python train.py --n_layer=12 --experts_per_token=4 --router_score="sigmoid" --normalize_top_k=true --n_kv_head=18 --norm_eps=1e-05 --rope_fraction=1.0 --attn_scale=0.177 --init_std_down=0.0
Below are experts of layer 9 (counted from 0) of a mixture-of-experts language model. Rows are named router (the router's row for the expert), gate (a neuron's input weights, with its number), up (a neuron's input weights, with its number) and show model dimensions 96-191. Each number is 128 + 32 x the weight over its row's rms, rounded and kept within 0 to 255. Numbers have three digits each.
After each expert's rows: a language model's description of what the expert responds to. This comes from a sample of Wikipedia text that the model never trained on.

# expert 25
router:171140131085077159115146120131104109082094080088146156097123197081185152143194126165187113158151099145129155130117111106155116098120115138100177174106097110114072171132124108144201154153120129151128080182175105161117125085065106092112177135173129114136149094112075161125136154117126143126
gate0:146152082146081202112135128123143130088068125155150118111149157170136161139145149112146092131081118132119095113133136118169070104139156127110178030149160134143108108114145130096102155161116154117162168116176192104080082130122066156115092107190212108107135114122140149081153098173192115122
up0:141125196122146092135147164119149151118132091122059118135153116123092095176151067136055111126137126137133170081166122115157176130106156079143164181118179048125092133089143109142148068128119100139082138125112106139163150087170067118106141116090140112113138155116199085146100098106128124106
gate1:123170116135112167156108156155085087173122151077184136126128135138182118189123154150115179085117114156120104124144075126196139075146136147085100157124153145112131097139148103143070151161186095157157121130144097072062110137023144099123131102188159116132099032059147157108138144047137091118
up1:093079084097095174103097120141108133186088147102079118190130130162127092142129174128097105100130154112103142160099102148155115083141176081072071099130129137152096147193134104160117086131118116124055164159133134109144141091097124077109153117084053111075111046180152126189139163053101113147
gate2:132094061152150104055134173122168103146054105147067114161094212151160119084153128142084130138131147147117041107166094146165128118083078128083093138118148052117106098184134082166157123167143118124150113163079160076147103148112072124153117177161122222147096110123139089134130135107111096115
up2:121081153122115127105139123134127108072185140131112116094091157087148235165144132118207154123116121079128180123108122157162130160180128116102124134094069227125103150114133124179105131116128182065105161149128083130125118124147171152075119087103084095174129187109117077105127121126076156148
It responds to: Articles and number commas. Articles and phrases like of the, the, a, which in prose, plus thousands commas and colons inside numbers, such as 752,487 and 39:07.

# expert 7
router:140143142087101128184148192126104175122132065094166124053157133122133168130162061174142120132183091120157108065135136098181128210098111091158167144071083119128119183211178179124140142120092139154119123147127120179176094113125098126123115162167101140173177112130124131114098104135129077163
gate0:117164163142132089060133066123076119107069114082154148085108166154128121168129115140173148159129153103134190111093114144136160149134128112177152176112134123085107195118183136109180118144091151120124161111139089118155116109117140166148064154090112141148103164113084123155097137084126117099
up0:159113121115140079128117101098150160191187189148183120180168130096103147128163082095126129176178122159128120136104084128072095131106147152088128184179127130141130146202085136143131180077163091163124150121168114154147099087098099123087165099132111152167113091182106095077077095144155081164
gate1:126194145128098122138110108102134142132065174126176169085143118140075094215176152163157142104121177136098169116115184147181147147147045152143124125142143145073140195120138124177145113106112193142113130152180146157144143185201110140136111206102099133131150191131098125162141115152117113116
up1:154178153149162129087070070085112116143130177060119236106124123127151131145170120145121122198135120149128084086129156048199170186122134127146187125146186105095129144116128108120075126110143094140162117201137081128116212117130122097144144097146163102128149130114068073124114105164089127156
gate2:141096177121074151083133169119077163118061106147144099092155138142140080127134157183084094178133122126143133096100143108159073169120082153132115127107113130117139144115091138147158104130133132094146127075133161117141126183125156097091090142059129145163125175127168160129162061167105090092
up2:079140101139138128095110122109104129157142072184119132080190075110119121117159089153151139125175086171092147052124153112127171183180163077141124116107113218121129081158163188092101086076126116119155151099084143157083172155148123149145088174085103116161179119169136157123154143131080121103
It responds to: Award, sports list terms. Table pipes, hyphens and title words in award, discography and sports tables, such as Best, Women's, singles, All-ACC, Top Rap.

# expert 3
router:134142091063107157171165092178126167172127109122141144162108125103200117076182139111167120144163159123132159121129127092065112169098119101135142116161157131069120172098144126173179156191145145145144113098163114139133033095089100136125119157080146135168113107109138201101101095123085106151
gate0:094156150077123183155088117106123162145080144163110127087113125096135112196167115052200164174167138141117088099084147161126146092220164131149170117142134112134144106148164120167109102159135088190114143109194075110151102130120139144103111125157118127118167111099154130129166129113142148126
up0:105178100140168181092204141068177158078091099126132131145076148157187206116164121145146184150157043100032098153174126157145099129120064060080130169127114084103102153158103123121046112102096140198098166164119070077103101079161194113107124109104092148165166183121221133147093147151187132151
gate1:143175077130112160133147111196108101162131117137134183108110164075112099103127156070063114075175120124097155129115130158105139046066100104185116086105179097113132108165139153134119144121111136122166123095107109149146116121119147119103106141158148132096070162094159155125064130095159147146
up1:206068159122156109122123121189169082080178080058142127142107110078149079065096123084120109131089088098122117152149134134126137105083093104176078129106112143202125161133110140080158111127109124124103115151106179151121158172118078135121129147170132143159180062146102128154149138204167088140
gate2:083219137142120127159091092118144127156167184163110126127138109090129166149122127177071020175135132095117134061130147124125154143172086133118152134147094076139175151069152150167094109153164127132142152174138109147083124096139076122126108181149136133172160158124125123112106175056134136097
up2:111161179137167111096134134124068056165170076143151096120157143128104052106131096168108164134108161109172199113135175158093140137160114176061217119108118109096127125154117148094150130113135088123128154131163211099147158087138091124161049139104092131123183103172187084109174109086100161104
It responds to: Name and place syllables. Opening syllables of proper names and place names after a capital letter, such as San, Mad, Sal, and Mil.

# expert 5
router:149106157105089099164118130157126155135114124144158133083148144091150127138117166115164080142119056130093136094197147129140158163077091116122152153081073106104099191130166135145188131140065094160098078137174084137178137113129092192109124141130132100156137055094132124122120140119135058109
gate0:070098158088139212128102134123111167136145114173103084049110187148212093112113202136096117137103109200098099193155096185127140088122177093143113124109125205103146061119110146139181085154131101185070139109173140107139109099077103135146135144118098171183161095167047146119123101163123116102
up0:179043102180140094092125102100150096135121149121090210169143096108151113115144121125124168121150093143148110087002173153109137097095120100161125140090139142107094189168129125186125144103119151153148114118108127134135138098131146084108156122144163086092113128143150098135112135125161125168
gate1:164170098140133130147151125134144140116161130124133106210150107101083145096117169152142159111094052167086097073135091128172144104123113114097108106076130118100143078184164146135123137124189150109105112081125129093079091139060099155146123194162101141108106124099180147085175108057090148092
up1:109147134124089075146148150133145056114207092117087109139142078142130082116129129150111109149128146168163147130092088125117135083139143149174125134064125153111124138217086144177090131152159147150122161124118173133143152121176105153121096144111160133140102130150107146107130160137133100115
gate2:129109098167132141162126158154122134082076121124145101136159128151133137137121134152130083192118089135160103178154161197127130087138142135113176131098106155125089152118099190153115100151112102188085130147159147137171100113066136152123106110105144249164138150167206189090143171103102103151
up2:128096110135146147097135111172136119117103125129104128150147123173146124143075108121116106168075073111123127200100159158108109116136195145153102069121099183165117148129098193120122107131149077144107100146149119115186105129137126149125063136137162247147184157189139163121193119101139135127
It responds to: Sports bios, years. Prepositions like at the, to the, in, and year endings such as 012, 018 in sports biographies and club-season narratives.

# expert 4
router:152112108081085175154118101133098108104104066101127121083148186116121134087152122139098149094122146137119160142179156128130106138085112113106108146056123111164092122099193103136118084102140113129098060120142098125118120099185096142125106158153119195130169069127144127060094105121141128150
gate0:193116078088136091145086123149125122122126109182111098150120197161160089114127161135092171145141095126073138107126143142137117151147143147141078134146179056079124122132168113163113134124093084095127125187117140103185123047101171129118160109132082107162053146129140171095157087097172103090
up0:109117128122154141135094123135143153100161077149080112166142141179149152126110192116165099141095100177072112155140152182077119164123131128118130078136145084078202135143137141173114125141072109162133148168071097118164108066101083078124176095138108149139113134118134126096136166089138068152
gate1:105134178096112130120136092137089130170105154222161144117125149125051112151120146060099163124131077133148190170144155151090164118135128106125126110130129081107115058145160146092098127093097126114095143146085133152153161073070146096098091140075129132125152115142132218051150112158066108142
up1:139118136121067134141154194182165114117093114130111064141120113116180114074175130167092094157122153151161081174131145135136094123106079161106129136146140120154081114133100135084131185127160149170097113167139171099063147121129137206182094190144105138108055103144104136162154080094089134127
gate2:173102159094145173115123161131117104137135133136101103101109148169096145112141076095101147086069153134167082093108133131142167088081086156128238129170101087119095108109165153107101122144055084152088136120144120162141128118143133177140130134130129170136019122081149152153177129114115150147
up2:142058162156073133124138127122136035076153110158139147133129114128126152164078094206105152086177160088090141190126141113144117126091099170150137164122108161135140066111175157108144096147148093089070111126152118133150157102101115108120106119166109155108099121115166147158139127129163180182
It responds to: Capital letters, abbreviations. Single capital letters or capital pieces beginning names and codes in tables and infoboxes, such as SK, IPC, EST, "I".

# expert 15
router:099170205128121165164195157140134153066110085128137110081160134125143210153082131121168093135110137166163071145146101148126098160101089100111143127110108105112107139151180140189152088135090137173155105143138131138174112119086091115161138129138169143167153100101134163125104179185097081127
gate0:085150193140162076131122104136099143139108094142174151066124116189127142202108107155141112116085129121109120153139134117128078175123130139114104068098116171125158094131128171130052112137093076162095133131105127126082109123149096096149160165130143170125131090186144130120092157140126129101
up0:130199078200130093103195135162119136147125183148143147126104150119170117148077152154129159085154055054058182152123007179161112134122152107093124116111131164132128106109097121152143077114094148136142103127133224170099109114098103122084125075133186102151107129129176137158082080081095134118
gate1:113064134107146132144141145129100074157046127104122091166061101128093162054136119121089130114133162128134092121144164114109144156062116123146166105139134164124166211103140148061112137118126127180131094162142119127160129115121104062101164110111136100110141086085140190178128176144135152184
up1:144144154128108146152098062122129112166017200129090115113150139161057171092144135097134126154078088086183160151118134142078099113145101102136142143174110156127124162181150079072143119109036104092119086078100117105134110119108218162073144191104074143120139151173135099123102180181106097195
gate2:124097147129149143147145101131134157164169103094125141112187134142105142125162182135170105184132130105101073093154115104091175191151148098149087131145163122133144078121116161136043163130121119153126136086103115109144081159117127131112091127126134169104115167093115086133103079180132060103
up2:123185089075056145107096152140140071215111163107150164194096126136191128128140076144093156131128075141150144137133163148224110073136178190110156120101131113191095098148160138166162083140093147101058104173163137183148181100087132076083175154116157111087120117116142113150110169077136145157
It responds to: Line-start structure tokens. Tokens opening lines in infoboxes, lists and tables, such as dash bullets, pipes, section headers, and field words like Team and Home.

# expert 17
router:167069159110151117113170184151132111083112096064124172109154171118090142130099098157071117126116139141129168168123111133141142153095157131108143136099102161094104112114166124125157122111105095192090103128137072109121101067043176127106097150109158101169097121107145132148124131110176109101
gate0:152097099095137140115165192150094084163121142135084117118177091165158116217147176113050161100111074145135082132161130131124157138182159192107099162161137101134136137148123170181133118168149055094099106106074099115109156108159123180113117147150183124141121145168092109152175117149153151137
up0:113173148183125135177078142169091141108164087126077144085156138130155171137096129114141118151137117124149147115152129133186143159069161110160095148125153153166123150202141144096109197123200106115109128133115128169126166146112111119165106187135166131172167105121080199154053150152122115143
gate1:118136146115173102132122102118184065141132171177140136110141104097124096144172139146184107113121175161112109131087125148085141058128141086105139140108139170096171077095142203081153167125084135150106082119191153150120136149108138227115104109124098114137121108134091126123173060150150145138
up1:130111178162085096105111167170108181171089195114159118093139162122116150089171100110194131109149076152093156160146160151163048234105176137156087114100169137112135176118120166108055113124132171119151173138151098157115119071135089045171171168164099141158161144141152112143120140136137071116
gate2:135090125150149153088120153133147139056124091137127125186057174134163115123120107163095134156219097092097125086124100141138165101122132124141102132156125179131162167130185085089094144089109135158068171148098163168131151086104124203167089084147119149136101092135156111122165127147070109128
up2:123129102183114115131166143164185136118133119135158140111129082130172112150152103072103130125108167160104110174114119105142096109075089085189080064104131125124121120060145096187107060153010150134144097132126120180131115149172101159043114131159141077065148125112106109165084088086119150112
It responds to: Suffixes, group nouns. Word-final suffixes such as ist, ics, ians, ology, plus nouns like government, people, members; also byte fragments inside CJK names.

# expert 27
router:141102110130112142132143129138154094118115135138139129091086125122113146114110071162134091181183173145118118092150172090108120110084120098074157158138107127140067130160171156133190119144142070122077062141160143147158157117161108120077166176203096157143140096071118101102077160174151143141
gate0:111179097112176122146106117130155116159104142158170100100126163148131083154112116182139127136109045142095143102163116180111139148122108125096199150148125090118136127131158118130142140134114118138134104187155106072114131061149153173081128104176116175151116125167097179128109136138088138182
up0:154095182136106162124146120123108170087097124128099158134177076171131249141110131120171119106093175127120082099088123123123110130129151116142031120176135099192158137111133155133130167133113142110109140111100139149163085181132143142161138131143110087104126198106116173155112178084140098116
gate1:132082123134136137114140115120178083157141079124150108121164129107073058153122131156092120164142118168137087126140143107176074098171114180114091119125146089152141141065185104140116112104126115161116097096146116179165142150145118049093158161083101127103135150192146187127094079154131140144
up1:064145111152108085124144134113092114151137096117126130151191161109179159204083133136123164116120143079095148082136125078108147084110130105105120122092126104145096129195147067130128165153115098139141142170094134130155178134117168162124130146152139199134134148133146084110108176098147114123
gate2:153048124114117137123116119100145216083124086126092167132157123117120117139177135139060153125123177113168082150129146138091138105094131070126107151197102141167115109059167178171134174116110123100161133141108098124106088110096117088135209136222123120127128106158162163153080106158161141126
up2:106102113105120155148127141171094108199111118156132104162139128167102098109197165116126130146122133148099120117163111103171093124101110173108102136103143127116134158152114099103137055068176153126063139140157137093096124135158108176123137082120116163085133101125088107120131086156133160167
It responds to: Place and surname endings. Final pieces of place names and surnames, often before a comma or pipe, such as -ville, -ington, -ford, -burg, -ić.

# expert 9
router:111140120187119144134149121101164099146159140116152166144090191074152150082195077116139083124146119112126120131150157072081132131061107186084148161135133070124051115161223159094166066197134109126147143143124150144186138092122125108131139111164172147158179133102116105101133125104180098150
gate0:136081104137121170104131181134157125090133151129122187097124124122083068076139180120156136155071112118090148118115153175062160128088136124141142096083157108136140173148148154048119131105137120158141128138069065101159155165061139130123146108111181132098087120139106154132110077165120103085
up0:126094094111113174147112119112165164093136139145088173171121123062094131124147188100111119133050169108172098091139175121075110142090109140150108140128122109158128175099145147075137144130123089095118146105065100093152142128079165136152136126164153175108108144112080132183135101119213122050
gate1:164080169111189176102181135137146101107095103123091166162127208140146191114137145177153099174119124166160152086177121096185142109089110168137157143178138165136156094176196086126126186119118136141134137102151172147128100121110125061161144138155113143165100149162082147188109162120122066167
up1:113141110136094066120140163137061185130171115065144153117154076185148115108124134088144146122159132190112119154121161128133106083151132096190160145137149133146124120100115112170109134139120083130140128132113156085147198124122050177134188147107210175135250124091151117133120157115095225163
gate2:079135129123184144197110145109143131130186178082165119127135136173140114069136148114150039068140101144142035158134146109135138141127130142136104229143144119173074132087119164127095118153144146150101131096149128176113114128175141133118139159105164109133145109179098100092106132118108122153
up2:126142150182121102100129161156140120136129103128156081105104147116087148157081064103141166129128049155096196170130106172114158156147128138141181090087140147147155068127160104138114168142187107158229050127117089102175137094104115126108152126115068144092105151110136206048151149165195127068
It responds to: Transliterated foreign names. Pieces of South Asian, Arabic and East European names and transliterations, and accented letters, as in Kh, aj, Sengupta, Shahabuddin.

# expert 16
router:134113163096148145180107137096137182093161123123127125093145122075158099116193142124154134161114108150155138083169107146130171148112108104113131172140125125088096186075138154164160080122071056125069095219146110144175079112145090146123137157130163130184108103023134096122087087115134133131
gate0:185129114115119131198095118044161163132176107107164132139145117136156116149150090158072127122079099194156165106114125120080152140129079156153172221141154177175159155149131132145190143130138076127073072162096129147121129125140126099100136139134117205132163144092161114126123158142134138082
up0:126073131153135163099180099127129090155093131166114118121117153121120204079141143137200152159164156131118100120086116152128106180188114080126124114117097134124117080157164139166156076082139165162114150131123154139159123128114146123169097153124142135128149094196142163081123088163170155157
gate1:111127158132130194123142072145102106110130172135126077151088157131162091102194116120167083040150092085125087172123117066167174106143112110130090123126173109153076133157132155166074140130138104137132125184154115191096037128114110072088146137133129133151163166159133044097162077093135132117
up1:134102126100118142134128050152135148236086151134098082137140107180123133032143127158111114118138107072138077092136175111187140158086126173099094121206159131152065086124139098126148099088138112122151172172129173102168078109149112103179135116126134068091124136119086143186123141151131169168
gate2:133153118151148139094153088065197149127124108153153152125116174130075124120170102139161176189114094099156112134156128152152151125169159109159144078103157159075194118138166180080139100161148125121115133146157120176185168143152126106201119127087102123105154100121131156104124181153137101119
up2:119078087086145140132124143189131141142121140132079134165107088134106168096140123156176128130165170092116146138185110101081104108124117108049137109107166135050148121107160118086101154077151120115156146074114117091179125174094071113195154151148154107120151098140104104144102148149098088188
It responds to: Function words in prose. Prepositions, conjunctions and punctuation linking clauses in running prose, such as designed for, such as, but, saying, in order to.

# expert 6
router:182106126117151169198129135104099083078078134119096197138114165114136127100185090086138130130106124136121070150163120119082124113095162076108115135134178127100074148123104098108176103135156125188107108160140035071165086130166171117108118145146110137157136139091078146132115138150129102166
gate0:141105121114063170099071154086144113140083054116171119125112189090099151116179100135161143115120135111071095126099175100148123135158112099139126139158164114096167076126080167168131110127172115111076130145145106100111075089101172094113141121166103091151157144168110100129145125172144099107
up0:089099119119173153085173120172081139126146181102101070077121142120145085142158156139114169113095110119168128163132169128117122134220127109156057160059091156179144107122128043177178111120103105146103116092133184140103130174138181104124124109112107145113124114124099166143085109123141115143
gate1:153068155111145165202175128134215098104131110103124094120100165147126148150140067162147129131092128161159091096136130105127143098073152132152167184166173095116188105119159159183145175150148111127122126130117134144140052107123142164183185140150110081152115140170086137145149122164153168110
up1:084150119111118137106154125202088127193144144118128148169148094145162186130095141132114112177103188196155156151139152151115164131179122078144114086127075136111128140168133090123156139119098164149097106120147109108162152101034194120095112156082153170096096083086159109108076120106127100101
gate2:196153133098130123101125113133132065096128108123142141131131204113136083156182095131148156092104165142109117120148122101142106099140106127143116076090096065146169108186127161134104100113138093111150170117114130120133147137104118159141133154073197177107128146126150083124152150123109203127
up2:073132132151114167176144104159127138079120082164096083118186153178139125179219085181121131090152115169077126167182205139123112148106104109123121094104154070138132097076115082114143121122119160168130124095136140132177170127158126160093178183083067096099143138095156147118129141040208145196
It responds to: Table and list punctuation. Paragraph breaks, table pipes, dashes in scores and digits in sports tables, lists and date lines, such as 2–0 and | L.

# expert 0
router:113137121124175170134163133121126128162112144101132134123127128108135096155176102155126088151166139086160158078148084135150115144115118120070195174094128097070109159149125161155112156078124079158092106164171137114147105088105083140123151130115088155146145165085094121169123119104076093145
gate0:117065190103080113158146115127127123090100168128138128162127174141126143134139058135126191119166164152148144080164149127132156203163072142144112128068124122097121154145145106122172118154116156131170151151126113179184118111101135204135152171159127168154121180126149095102087080151116149079
up0:088086159128109109117156113159110162149123154142143164155139130211170116130214116134076121162083159151155155099102149165088123189154126062089080159128175091086132073139116063111166123088047145136144190173085158156162132171104152137114165113163105094057111171168134102130161121158110123142
gate1:109183138115125202111144128162151128099154102141109175140103149153144121176127109168185160096161140128131090130114126120091125140106076119133136123175105096042107125156129078103122201158146094136165130134128055126178165157122116074192162127191061097077147160125105089117105106155126077160
up1:108129117105155157130133155119155125096132095111104194156121176123149163124177090202134176143114135091082111112205096065147152111080081070106125135165130100119143122145132155074076115093158049110117169161096074118186129132158086119179132118146103091111157188108129138149108178176155130149
gate2:042114109083102169179088157091114140121158108122129149123143120095140099150156083114110100190086133116117184090125089127156163157113075114131151188173111111096176131098109153153123153115159131129101096153069104120154139129146156078107106124131190071131141150107174087140115090072141118079
up2:115117142152110139171140136094137146113135111152108119143086163105063153168195155138172147178101132119135172134066136127095138096084084091154133140179100116079099128154150143105130126136135104149113189177099096123214102129139139145099104194160112131136166134100127142092062131167154085153
It responds to: Auxiliaries and clause verbs. Auxiliary and linking words in running prose, such as was, is, has, also, but, and verb stems like happ, show, allow.

# expert 26
router:170146135086158061125160069117153133168132154081168151129119134108146134083160111086114160118114199095126127135126059131137064132058127106082132161145038118113002100144141143133111129172085064136092086221113101122101088133150116143126117133165126147133078134062087134125076126158135104124
gate0:123169091121123159141099138144166123115152118147154064147119128146136153131134152148139163134115129110164066165113119139166122109117113143125100109106139096118148069063155145140063158152142090179123140159062146135143145149180100120167132149164102140111164169158132155152124139125179159133
up0:168126172180132174141131178158135140160146151183138127126112130133183134059106170093179122113107110080136053143115103175136154089131108104118130115079146114137130090118102143093094131185097144117134111170129178132130171113123183143124113125106147109128208103107148100130169143120100149137
gate1:153093172143150101166132150150110127116187113134108176145135187203137120136086099129102191114124106164161134121149165071115123129121122153089193128099142102091182165156131204144140136147105095094063068116133156097156109102115155113127087140149142134158114132113147127168155148127144169098
up1:131157200152116161127173092097098150113139139117199162098179129100115106127080140080148122082143120162134153092155197139116084100167065147131109161073209099129169117106129121114088122122130102137065060183133114148185134185148156159100095120166100080044137153141133116191126183196125078159
gate2:172165133183116170117097115090109078114143114123146188151118141182156094105108221137126167141129157122135156149125177183175120063109153111136057137135069133099158104118104093119104108185142120115154090109140112106096119151143089082109150136138112125001101151053127103134065140124147156113
up2:176140142111127135083160155118087121104148096033180142118115126174108121088127148127188168075103059173096169088108102140158100129114140145098132161131105147138116189123124135116175104158083152100126128173162122087116171191109160111127162102092117115149062129080137162102103141112125122148
It responds to: Taxonomy, biochemistry. Latin-like pieces in species names and taxoboxes, such as idae, Genus, ensis, plus chemical and gene-table terms.

# expert 12
router:142100149119114121141150110103142151136023138081170102119125120164193137094193103123165071163142088133083128145144129126147115146138125092133175097094111114083137137130114101158169091174150116158050124208175112109099104121098086130127136194145134141098142117074110194168136148137139159123
gate0:127166130147153139126163052109135101204062112074122114149144062169152206151110095130147159138069144094093126140132133130083070134122109168164172063154133134169110129080136129108119173073139187147100137164097166072116057112085148197125202139162162113100110176131108225113179151123137092144
up0:162129063117130136116084134153152067078143095126138202148079127093159100137098134161102118174164125113169135111080125153124162166067085084099148223112085149111134162161149157096170136102157106152132140150122086126170116130157126079184114132119142145120125126174121124143076154092139110161
gate1:145141111103130189103110144143062132117101136132179119091119155180170136122139106163090125188144095084115106140142073092134137106125149081133137114139120128070199107095120113124139120110117137160138142154154101159122066090102175123086055118143147123141122103125150177116129112086126160131
up1:110171127117113191128157131127066119130045113149126156134194127195110087085124126153069146143129144188138138087093133134156119169130130128178061077115187124134105097087121156102105155147204184121161132093164132119104123101078130135099150124118106129111108095140132187110102103095189126147
gate2:174124164113114117179109117117128158107054150184114176088153159150172099083144155091163159114115084087090178179149207230070152179159187134126124127121124087129101146135150169129142121089078094101125038155135118096126165140155111154131090208115084110119081149129120132123146116123183182086
up2:157121094123115116135111111136111139106159129131136103120127169132149141166043142045164144114136135124152172147102113084132074091086101095114156123106089072107150131146146112090120185131147107079096166108176158111158118116154158040142150158183069153136176147124090152124092089089121135125
It responds to: Units and word pieces. Unit abbreviations after numbers such as km, kg, %, °W and yards, plus single-letter pieces inside words like f and b.

# expert 18
router:181127146063147125136165128163129162156093102139162126153155144108123159099134080126137080104114087091092131113136155099145146166154092173147160178077128108117083107134134112097154141129079127133167100188179125162166137077078107143139188103164148151166151059077069143150111124141131123146
gate0:139090163141139090135165127099126160120123037148113118146111110131096175119128146120131106155139106121152159070156160085122166130125149163142145126108116095083133161163154169110122119133145116122081126158137135092142126068141103094100145096140148103123080083072126111129128167074189126033
up0:097129158164125094134119084165117152143169179091146129172117119167068093125118121086157088165122112063100116123150115129075085121122177163165121100121137125127140154147081164119142134127102175105153160126102090098109144086069150183140131106135130161105102090151141172133163161136188174169
gate1:111097162074071130088188128161096151150080198165170177126132164183142145152140088158212165136164140121084156056146081114110115090086117116109125178184104145128129153092135132120078114106173110152161143100140119179115128102113166121086137155172146191154182118141138130132151129149146177158
up1:110084129108150134125132162106164078133117138147125044147116125139140127131092112129105085127055123152125063127132176098081116222117092168138061103112118102163118151177144168137120093133146119210109190109126197142088154160143148154073140092192088131144133106175181067139122132093155089138
gate2:118150138130100168119118107125149142070110152153160128139075144124134104142145110087160164145125129098148139108106128071148078130103084083074102125172173143128143145132084114152120144183084086122063118168198117156118073137102170100163134104143116114152118106134101121150070049141042159135
up2:139104064137129090100085151128151092192176107101120127135111196108177157114166133153140124126197230147162121137170161128142151137128135087159081172125104135129151099157159134123154175140160160156108146120153120059129168096136106072082081143119139156110134158099162175102120104157148108163
It responds to: Passive participle endings. Past-participle and adjective endings after was, is, were or to be, such as -ted, -ained, known, made, built.

# expert 20
router:144067147074113160132156133128168160095166121137126166102124163123220140120155093126114122127152135106133134115175104139103181193068122146083150203062113114094118118120162144151141146179094097120099140143154140164122121124191115100118153089133162099093128147142117096121126119157119065135
gate0:132134104095108135139089072168155157143143156126096133106112123089176115146158048120111179147209144136107152161182169116199171104157128133113142171151067066105130086095171162103146119118153125123094114105125113118159109138144107183141149201132149191114070145125117173109076086150093134115
up0:151118162073101135176181136126176089145139070137108116156104115104099119135122064123151075110112146170117114098119148149121067119104141176140171198120173107125077120158140119139167117146130105111082190213112133156130144149119170146118169162148107151131165118130016079073134089180093123126
gate1:132140147159133131078249132122132100077079132112107116147059093130135142093140109148086128115137109154120108142165153117200151162147142187133083141125141163137126146161113061128100149070135102180158164127158124188180133092111062119172138139123156118140120079099147091167137136137136162130
up1:133146086087184108191142135171150152077095124143075130144154103141113178132123168103187051118174064145090147166174084150111158170096150191107122116138109075141154133191130203119122192140088103138138130126190170090107094123151093144107115127149070100087077096164134161090132103130152074092
gate2:088089069135139128153171124150120096130098071144158118134072165172143092129135088099122179163195119167097099143147114084176121093132091085125089144127094097115166113168103156114134086088131138124122126132162148105172155161157090073164159178145129105167172051136106136133077116180138122117
up2:154189139048136143080123070127143192095163150101167176133122063075094165129156095151117098174108141118087151084152147118120147143079117114161177205153132085135091150130148053156168149199157084152131115187137096112119094049098157131067120128120127138098091108042114124114081143118154152082
It responds to: Decimal points, initials. Decimal points inside numbers like coordinates, percentages and statistics; also sentence-final periods and word-initial pieces such as s, sh, st, ex.

# expert 31
router:159089107117112183172132166175161129103122090127131145079129176091143137141134121110117148105132101100137152158171115153190154169094108103092147147026028112117132119162171101134121122104114121156085134129146086157153145105151075108119134161155100179147109103110176166081082126130097107107
gate0:101091102139134178089167118072109085119061078159170097138150163137191123131149143109133069056083155095121093127137094145121049142150138104117108110100116095165134152154093078220136161068102103148108055132134106157200123131173159148099140158097139134087172105046123129145127184125157150185
up0:138167132142091111152167154152132165122083164150125073162143115147109104121218077134127147131144188123102139080086167144116090140179063153176138138165219145149137128115166125078186183165080181099203148127120146123123099129097185138184075124108109159107103094155106184159178079142117109109
gate1:228157114140162183130063111169148104140084177135064120072084144185129078147109113142143152179152141163167103139101124107124153125169120061151114113100121124136105092071077145154100058150201125131181161142181093078107195112069154110099093085123072179132093105136131166050146148132171164178
up1:192154125105146106135115103129133123140118105159089152062208140107122106138075170127096153177152118175220096147144159129075155175163110078134116102147141062160096153107115111135112090100118110152104151145201145184130142066067107121111120167138121165091137057118112145111095182074166163164
gate2:158112097144156202077091158147145165107124113179138162141147145172118201117121210162127118112096131139122136120154102125178107117092136092146172130110115147191169158134143160126155103111123135103090095117116064161184129130102075134098117120142102073071178134082162190121178110120166105126
up2:098126199119100109149119110118144109122139161103129187134131158113119129140181105089165168161162166147127136111094142103174120108145118129126147132199180089061121141116144167126165141090154144183185113105131152130097146160118181151069084206175138158133156169141112088170120135155121180153
It responds to: Biography words. Pronouns and kinship or role words in biographies and name lists, such as he was, his, brother, daughter, president, and name starts.

# expert 28
router:153174105060102138141157115109133102071132133108099150077200174066186108121129106166144101117128170140144190100136111089111113145093106081124167149098090114150048175122174115152177126230135132154133112171158110145168161078177153112091154112179108148137150133056139178120108132150106110138
gate0:113129137069162166154132165142077102165119137146093111118138154150246182156141074156099103154110143135157099135094099173134175119181098097129141182080139139112057196081142080128159099153143078101148182139119137139180140076125157125144120152176167149095053149133144057109108136121140103165
up0:062166125116136118077167133074065128123110147114139137114143109112097135181160082160151142124076154130121169101094100163152127142139183112169117184116157111118146122143075114112161121125099132094235173148214108058090153150170158085066127056169079163063165185141092185134175164111138106150
gate1:167142065103094108107154143125168150152138089089081119160136163117097083152116096119090128138147182144151105091150108089136168069106168116109131167141173099156075185132196129186175092073124192136158144090166178105133144118149152122164093155140085165087140116203101138075142084118079109155
up1:120175104094155121076165153131086132064115174156097083135157160178173056190124150116112143118095107152126072125168131101192155090175127145156108087162118115088199117150119125139130081120125127122087154172145135096165141099105153115126128101128147136144095087100128110175121123101146161101
gate2:144158132186120166095139140160137059154116141107070097121167096093122101116099126148108133129091206176137163103151136126095113129149160103103143124093104106202050144135165138177116141113135167141153111110132230095110166122191111113056126134111128147125159173198112191083144159108064110168
up2:110126073140129109148136123087084112082141118106120098109163116115174156102114186144131132108151128141164111110149106145119094133081126186135128122108128137084119125053141125108144095105118121139051203157146109127129116176108189163202123106131151139118122119065160087150132147102187136090
It responds to: Name-ending letter pieces. Short letter pieces finishing proper names, titles and foreign words, such as Oll-iv-ant, Barbe-au, Anthra-x, often before 's or was, including species-list names.

# expert 22
router:141105070101090115114148116141087125109111165082131143102136120147166163116134092173103090121146141089155213115076170081149155141091130097074148161141052096171037178125125108122170079106088084163127107155132091123149116114127136179126119207152157157137145085052124120105158144100151139122
gate0:062126142086146148074196126126108113152169101055112120121193081163161115103061129169137167134136110136164176104108085144127057082166134116151143202142146040132181125085168120113129127118157130127146186163097146167144109157096169140171144153114140096113115180100172155203138104055167180149
up0:120110062143111130114156138161140098178122170091102127102094118164130156134116170115185161152122111120124141167147137153130029165089111142107139127138084126127104145115152183078194124132123161169096129189178170131150148093081110160089081167189081162126074146119130165159168090152152121107
gate1:146104119128154078117129091114140159157100145153082112122165111151177098091116145145124086068159120154201123132114196181137142086096154137105134137136141087191125145097100041136114164150103087113084132110099158141063111072117134144141143149120109137136131079158137200123140127074158129178
up1:131121114151137095198131094177110156135100145142135147113124151105136166094142151087112181159179142123210186136167123111149140088076232077137134090135096105126031194131182147128167127150065108188121115186117157114111128134171083129174124097090083136142099147155093163105097099081132099116
gate2:111188154148154137125125114120131127144067122128135143146175163093143192099204110175112115144106146112074128156107127135123178079097121088119159053166113103155120086148137127159126155073150115165099143118115080177113135128164149134168173179092097163176101081101100145130133111081127113120
up2:115097087155125167097134099134181101141103105130071118100081064182150094156089105095128162116121162085182121133154135198145094139121101149113080167075141117094180094083164130129138143183111083114129121106118139119150134140112115119121152098107136148103123187138154117104104163161125174171
It responds to: Heading marks, sentence ends. Closing = or == of article titles and section headings, closing brackets and periods after years, plus on, in, and (born.